Experts of a small language model.
Training: a variant of SOAP for the experts, 276M tokens, 4417 steps.
Below are experts of layer 7 (counted from 0) of a mixture-of-experts language model. Rows are named router (the router's row for the expert), gate (a neuron's input weights, with its number), up (a neuron's input weights, with its number) and show model dimensions 0-111. Each number is 128 + 24 x the weight over its row's rms, rounded and kept within 0 to 255.
After each expert's rows: a language model's description of what the expert responds to. This comes from a sample of Wikipedia text that the model never trained on.

# expert 47
router [126 109  86 150 145 132 120 110 108  98 161 145 118 135 161 144 160 113 123  86 116 146 167 128 148 143 111 128 138 116  93 130  93 104 107 121  99 130 127 128 121  91 121 101 160 130 144 123 134  84 113  91 143 116 136 105 110 158 157 118 112 145 116 137 144 170 127 132  71 118 123 174 145 154 152  82 104 118  79  75 125 124 146 139 119  83  96 175  82 115 148 120  81 134 138 149 134 150 161 150 105 118 100 106  89 141 118 164 122 128  90 138]
gate0 [149 180 112 118 173 172 131 133  88 151 148 131 158 118 116 157  92 137 128 141 128 103  79 158 142 153 121 102 131 142 131 153 132 143 137 100  98 118 161 163  86 136 164 110 169 108 100 154  83 122 132 112 105 121 133 110 113 140 126 148 138 169 147 145 152 148 101 107 119 132 126 149 102 122 116  91 124  94 124 190  86 140 144 133 110 110 177 139 112 126 112 144 134 119 182 109  93 147 132 142 144 105 118  94 141  81 139 123 138 119 101 113]
up0 [114 142  81 130 122 174 147 143 101 159 132 112 100  62 109  99 123  74 112 135  83 127 121 144 155 148 172 119 142  91 131 156 102 193 128 128 140  88 162 112 112 164 169  98 145  95 125 112 118 113  95 108 116  78 144 117 125 112 119  87 116 140 137 137 134 108 121  80 126 118 164  83 120 135 133 127 148 148 139 155 146 159 121 149 139 147 104 133 118 134 105 140 137 124 156 114 105  99 149 139 165 150 122 121 101  94 119 119 103 132  97 135]
It responds to: Section headings and tables. Wiki heading markers (==, ===, ====), blank-line breaks before headings, and markdown table divider rows like |---|---|.

# expert 8
router [156 131  92 125 121 135  83 119 118  84 110 145 121 153 154 139 116 172 177 118 135 108 128 146 147 143 126 103 146 117 169 162 109  85 131 150 109 120 133 128 144 158 119 104 109 131 129 157 110  98 132 145 123 109 131 124 151 124 132  93 110 113 184 114 151 115 180  73 153 138 131 120 164 149 130 140 108 151 138 136 193 126 166 134 140 109 140 118 139 120 128 109 152 102 107 131 138 137 150 160 127 134  99  99 188 105 130  96 123 138 185 139]
gate0 [168  96 151 153 136 116 139  96 132 134 136 145 165  84 160 137 168 143 121  97 125  80 133 140 164 115 168 117 123 114 119 166 174 130 117 135 137 129 100  71 149 129 131 138 131  81  94 106 149 135 107 136 105 127 112 103 149 137 160 162 108 161 124 126 102 114 138 111 162 144 116 137  79 119  93  98 133 129 137  97 126  66  83 154 152 145 131 168 127 134 152 108 128 117 117 126 108 124 102 131 155 162 117 140 111 148 111 123 136 155 127 125]
up0 [ 86 104 165 130 123 109 130 192  94 135 157 115 124 125 135  92 151  88 122 171 142 130 148 163 161 116 136 130 137  81 144 150 162 105 139 143 115 145 178  89 150 138 135 159 125 127 112 146 125 142 105 124  83 166 119 146 117 124 141 125 144 160 114 139 117  93 130 120 107 118 132 128  70  92 101 167 163 163 107  99 180 123  98 138 102 160  84 140 159 101 133 147 120 183 113 115 115 157 118 159 118 143 126 131 124 159 135 128 133 177  93 170]
It responds to: Capitalized word starts. Word-initial pieces like In, For, Con, En, The at the start of names or titles, as in Forbes, Inspectorate, Forum.

# expert 21
router [171 122 117 105 200 112 157 168 138 115  99 162 139 194  93 161 149  93 133 132 196  83 109 112 126 166 106 106 113 129 148 106 110 161 136 112 124 112 146 131 149  96 121 165 135 152 143 147 163 109 148 108 106 109 143 125 146 150 130 113 172 136 152 106 145 127 156 114 163 127 157 157 120 111 114 131 139  90  95 138 122 113 108 107 109  90  86 114  92 149 122 127 161 152 153 128 137 154 116 136 108 110 144 167 125 150 154 138  98 111 156 117]
gate0 [131 182  90 139  84  99  93 123 120 139 135 133 113 118 102 109 114 138 139 169 105 116 150 157 144 182 125 113 134 124 145  96 159 107 150 136 175 132 147 132 115 125 104 122 125 131 158 123 140 127 106 140 143 150  75 127 120 133 139  95 141 145 163 149 140 153 114 140 146 113 176 142 126 119 103 158 123 109 154 107  87 144 136 172 157 141 139 187 124 146 125 133 118 112 141 128 139 114 165 137 181 121 152 135 111 113 160  98 122 125 141 138]
up0 [148  98  87 102  69 104 124 145 114 144 112 133 161 128 116 116  92 134 100 167 136 131 129 144  90  85 138 100 162 139 119 127  90 139  98 113 155 152 119 116 129 120 145 102 137 102 131  94 113 102 171 130 141 162 117  92 152 163  88 159 123 112 155 125 121 147 137 150 137 125  97 109 105 111 113 119  83 132 129 139 143 108 189 137 110 154 121 125 133 138 109  68  91 166 141 114 118 149 102 134 143 138 141 148 124 117  72 127 111 142 123 111]
It responds to: Mid-word Latinate stems. Inner or opening stem pieces of long Latinate words before suffixes like -ated or -ation, e.g. accel-er-ate, incapac-it-ated, antic-ip-ation.

# expert 42
router [145 120 109 153  99 141 115 130 125 154 142 128 143 103  91 134 110 118  89 123 122 178 134 107 137 145 160 156 112 113 139 160  64  98 116 174 142 109 116 127  91 138 134 129 115 176 102  87 109 112  91 167 125 109 140 106 127 138 163 111 130 108  96 127 105  87 128 142 109  96  96 118 153 120 163 129 113 154  85  88 111 140 113 121 155 119 162 120 139 108 153  85 125 140 155 123  86  81 140 122  99 158 167 122 121 124  77 117 144 112 104 121]
gate0 [173 101 158 132 120 139 111 105 127 164 171 138 116 123 131 153 106 161  80 115 143 142 146 143 141  95 128 152 156 183 108 118 146 108 141  77 120 155  99 139 138  98 105 125 109 127 135 110 121  95 121 149 155 121 103 110 152 104 123  76 134 133 109 106 135 130 149 131 118 172  93 105 132  75 152 185 145 135 114 160 139 131 143 134 103 110  64 155  72 117  93 144 155  98 127 146 158 151  90 159 104 114 139 130 149 129 126 144 138  62 173 107]
up0 [166 125 159 124 125 133 118 104 128 131 175 167 131  97 104 147 122 149 115 134 116 131 137 125 115 107 164 141 158 162 103 143 121 129 151  69 144 146  80 137 135  82 126  93 113 126 111  98 121 111 132 105 172  94 119 112 141  98  98 136 148 141 119 120 153 123 145 160 110 146  81 104 137  61 145 175 156 134 103 134 168 120 147 122  81 116  94 138  83 125 101 143 149  86 114 160 125 151  86 142 118 130 127 122 151 137 127 161 139  75 142 123]
It responds to: Sentence-ending periods. Periods closing sentences or abbreviations and initials, including ")." and ".\"", such as S.O.D., D. N., Carolina.

# expert 46
router [140 100 150 138 170 117 111 137 171 179 111 116 153  88 133 130 121 105  83 111 188 129 121  99 131 124 103 118 113 149 137 149 125 137 179 128 165 128 155 116  93 104 117 129 157 165 125  70 100 153 147 122 107  75 134 126  96 153 137 133 141 165 140 141 136 158 103 154 129 167 102 179 144 139 144  80 140 157 107 149 124 170 149 110  95  81 131 158 134  94 101  97 141 129 164 136 131 119 111  97 132 130 142  96  69 124 100 133 129 134 134 151]
gate0 [146 126 104 158 131 134  96 118 116 103 121 142 162 143 137 131 124 124 139 126 119 138 157 127 138 100 111 116 153 104 131 151 120 138  89 104 156 114 124  93 116 110  85 137 136 177 130 177 101 127 143  99 156 104 100 125 129 134 161 102 131 141 117 154 144  72 142 140 152 162 119 120 109 118 151 136 112 169 172 145  86 125 192 115 171 177 145 128 182  95  91 103 152 169 100 122 157 129 103 124 161 114  87 146 133 120 143 170 139 160 139 171]
up0 [127 146 135  96 158 160 110 118 140 126 114 154 105  87 106 146 177 123  86 119 123 101 142 164  87 145 144 106 122 157 112 117 103 100 129 180 106 120 179  96 144 115  74  89 127  92 136 116 107 127 132  86 155 153 130 117 139 112 116 152 130 124 115 130  96 140 167 152 122 130 143 123  93 150  89 117 123 136  88 133 199 120 149  99 160 147 145 104 131 131 106  96 152 129  73 138  98 135 139 121  89 113 155 130 119 109 119  90 141 188  60 107]
It responds to: Past participles and verbs. Passive participles and verb endings after was/were/to, such as based, located, released, ceded, elected.

# expert 39
router [149  90 109 123  95 104 122 120  98 144 107 151 112 116 163 127 149 114 141 172 115  90 123 109 164 107 111 153  93 128 152 108 139 126 135 123 153 132 111 152 120 155 120 149  99 127  97 131 126 139 127 138 129 131 135 106  71 173 108 165 146 102 173 118 148 167 141  79 134 131 142 162 102 115 163 148 118  82 168 109 138 150 133 159  84 131  85  91 124 110 110 145 180 117 118 138 131 171  99 102  79 148 149 127 141 113 154 116 122  80 104 128]
gate1 [158 162 122  96 111 129 151 122  96 117 121 139 136 121 140 141 179  73  94 131  98  83 157 138 143 118 125  86 117  67 118  94 129 115 198  98 125 160 103 123 153 163 102 103 108 165 135 135 136 116 127 145 165 126 122 137 127 108 100 105 141 118 117 102 126 127 140 125 119 124 131  94 110 131 140 118 177 176 136 113 146 121 134 130 142 165 136 155 184 129 117 104 150 149 117 115 167 117 107 110 104  68 132 115 127 186 152 150 100 160 111 114]
up1 [155 133 132 171 106 145 111 129  74 148 116 137 111  99 173  93 159 113 100 128  99 115 162 122 137 132 122 103 135 102 110 144 145 122 142 112 124 147 140 124 157 127 133 121  93 158 141 150 120 137 132 113 161 114  98 100 155 115 101 154 150  59 109  88 113 154 145 146 107 170 124 124 161 133 106 129 143 134 173 121 101 173 130 111 100 148 154 139 152 146 119 133 137 153 155 167 162 167  75 111 134 121 113 119  78 134 140 151 147 154 140  85]
It responds to: Latinate word prefixes. Opening pieces of Latinate words after articles or prepositions, such as res-igned, ad-ults, aut-onomous, com-merce, Sc-reenplay.

# expert 0
router [ 82 150 131 117 149 108 125 106 138 187 137 161 115 121  91 141 107 114 132 123  90 100 132  92 110 104 115 158 127 133  85 162 131  86 156 117 114 172 150 134  72 162  99  90 120 138 115 119 102 112 116 110 131 128 122 143  86 105 167 103 157  93 138 112 134  97 154 127 135 106 138 127 116 101 129 155 102 184 119 116 104 150  52 155  77 129 122 155  92 115 101 115 153 110 139 128  87 153 109 125 156 152 109 134 113 149 137 122 121 162  84 139]
gate0 [222 154 129 149 113 110  90 132 142 123 160 104 137 113 155 156 115 137 116  94 175  99 125 141 106 140 120  92 170  96 146 152 113 131 105 112 123 120  99 135 102 136 138 163  87 136  79 174 110 125 170 146 134  87  72 159 164  82 160 114 140 127 156 150  97 101 149 111 141 150 146 155 134 129 126 164 113 102 130 143 130  94 129 135 171 148 124 141 102 122 126 115 146 163 120 100 149 129 147 158 145 127 133  93  95  64 132 149 152 119 131 141]
up0 [118 180 123 131  88 111 111 103 137 123 103 119 130 112 136 105 178 141 102 101 129 178 132 149 136 143 126  79 121 102 151 136 128 117 133  74 151  83 117 141  82 139 164 167 162 133  82 107 103 135 137  97 176 127 164 114 114 156 147 119 141 104 141 100 100  79 174  97 142 174 175 126 141 128 134 143 153 135 164 128 197  85 131 119 126 117 101 171 148 148 161 130 146 141 168 115 136 112 142 136 124 118 126 103 125 123 137 130 142 116 116 111]
It responds to: Uppercase abbreviation pieces. Capital-letter pieces inside acronyms and codes, often in parentheses, such as (ARVN), (CN), UPN, KSDT, IRQ.

# expert 45
router [121 116 127 172 118 159 125 131 146 126 126 122 121 164 110 108 126 157 142 120 101 119 168  98 129 129 110 102 157 122 134 159 107 118 138 107 107 120 125 143 137 168 120  83  89  98 150 137 100 155 148  64 139 124  97 132 153 165 135 142 153  94 143 126 106 134 144 138 173  73 111 196  93 147 105 145 147 117 143 139  85 107 119 121  98 105 186 159  71 146 136 168 126  78 117  98 148 122 136 110 136 118  96 113 154 135 131 134  95 135 117 126]
gate1 [ 72 164 152 115 127 165 146 147 113 130  95 158 128 119 121 188 126  79 112 142 141 142 145 127 117 119 134  90 126 154 139 145  90 100  79 127  91 148 127 148 137 126  84 119 141 127  97 158 151  69 105 151 148 136 159 143  94 144 123 127  92 127 149  95 141 130 116 139 126 115 144 121 115 116 161  81 133 151 153 143 129 121 115 225 127 156 159 107 130 107 118 147 113 122 136 130 136 116 118 138 133 129 134 158 120 130 112 113 103 136 130  72]
up1 [139 134 139 132 110 182 137 108  94 104  80 144 105 104 153 147 117 145 125 142 142 136 114 103 125 119 141 125 140 157 155 123 170 128 122 113 164 166 153  92  87  84 162 157 141 116 110 126 118 109 133 173 165 123 136 133 111 143  99 155 121 156 118  83 160 109  93 115  86 119 143 100 129 109 122 122 116 128 147 141 123 121 108 134 145 121 172 144 144 152 127 119 112 135 112 118 157  89 108 138 112 157 134 124  99 129 108 103 173 131 125 121]
It responds to: Geographic names. Place and nationality words in proper names, such as North, South, York, American, British, England, China, often after the or of.

# expert 4
router [ 91 151  95  93 123 130 116 178 111 134 141 145 166 107 138 113 157 169 151 124 127  82 141 123 127 122 157 102 175 147  93 112 126 137 183 152 120 105 154 129 122 108 133 176 107 136 141 124 141 149 154 137 122 105 130 138  83 105 154 164 137 122 152 102 104  86 119 108 134 111 163 111 141 150 136  93 105 150 121 113 141  92 112 123 144 131 146 159 120 175 100  96  98 156 134  79 103 140 107 168 115 103 138 175 125 162  95 119 139 112 130 122]
gate0 [170 129 121 137 127 144 146 128 105 131 121 112  73 132  88 157 129 145 118 119 172  78  93 118 121 118 154 108 151 132  99 128 130 114 112 168  95 115 145 139 145 118 140 132 124  87 103 122 150  90 148 111 136 170 165 151 138  78 144 171 116 122 100 111 124 122 161 117 159 122  57 159 168 133 102 150  95 120 147 130  81 146  92 169 132 123 145 142 150 166 140 133 135 155 122 137 141 148 103 135 140 146 142 131 128 111 119 138 152 127  85  98]
up0 [165  96 130 140 133 127  81 129 142 140 143 113 124 144 155  84 113  82 161 147 110 144 150 145 120 124 140 123 122 141 140 119 124 126 167  81 119 145 132 152 156 172 116 123 131 141 177 113 135 164 151 146 110 132 127 114 147 180 140 117 167 139 134 128 151 114 120 107 148 158 154 169 102 122 176 129 183 115 120 128 164 111 140 101 113 158 149  82  90 177 124 138 141  93 158 128 132 109 139  87 144 110 154 148 185 169 173 133 109 121 125 139]
It responds to: Opening brackets and quotes. Opening parentheses, quotes, brackets and LaTeX braces, especially the parenthesis after a name in biography openings, as in "Name (born".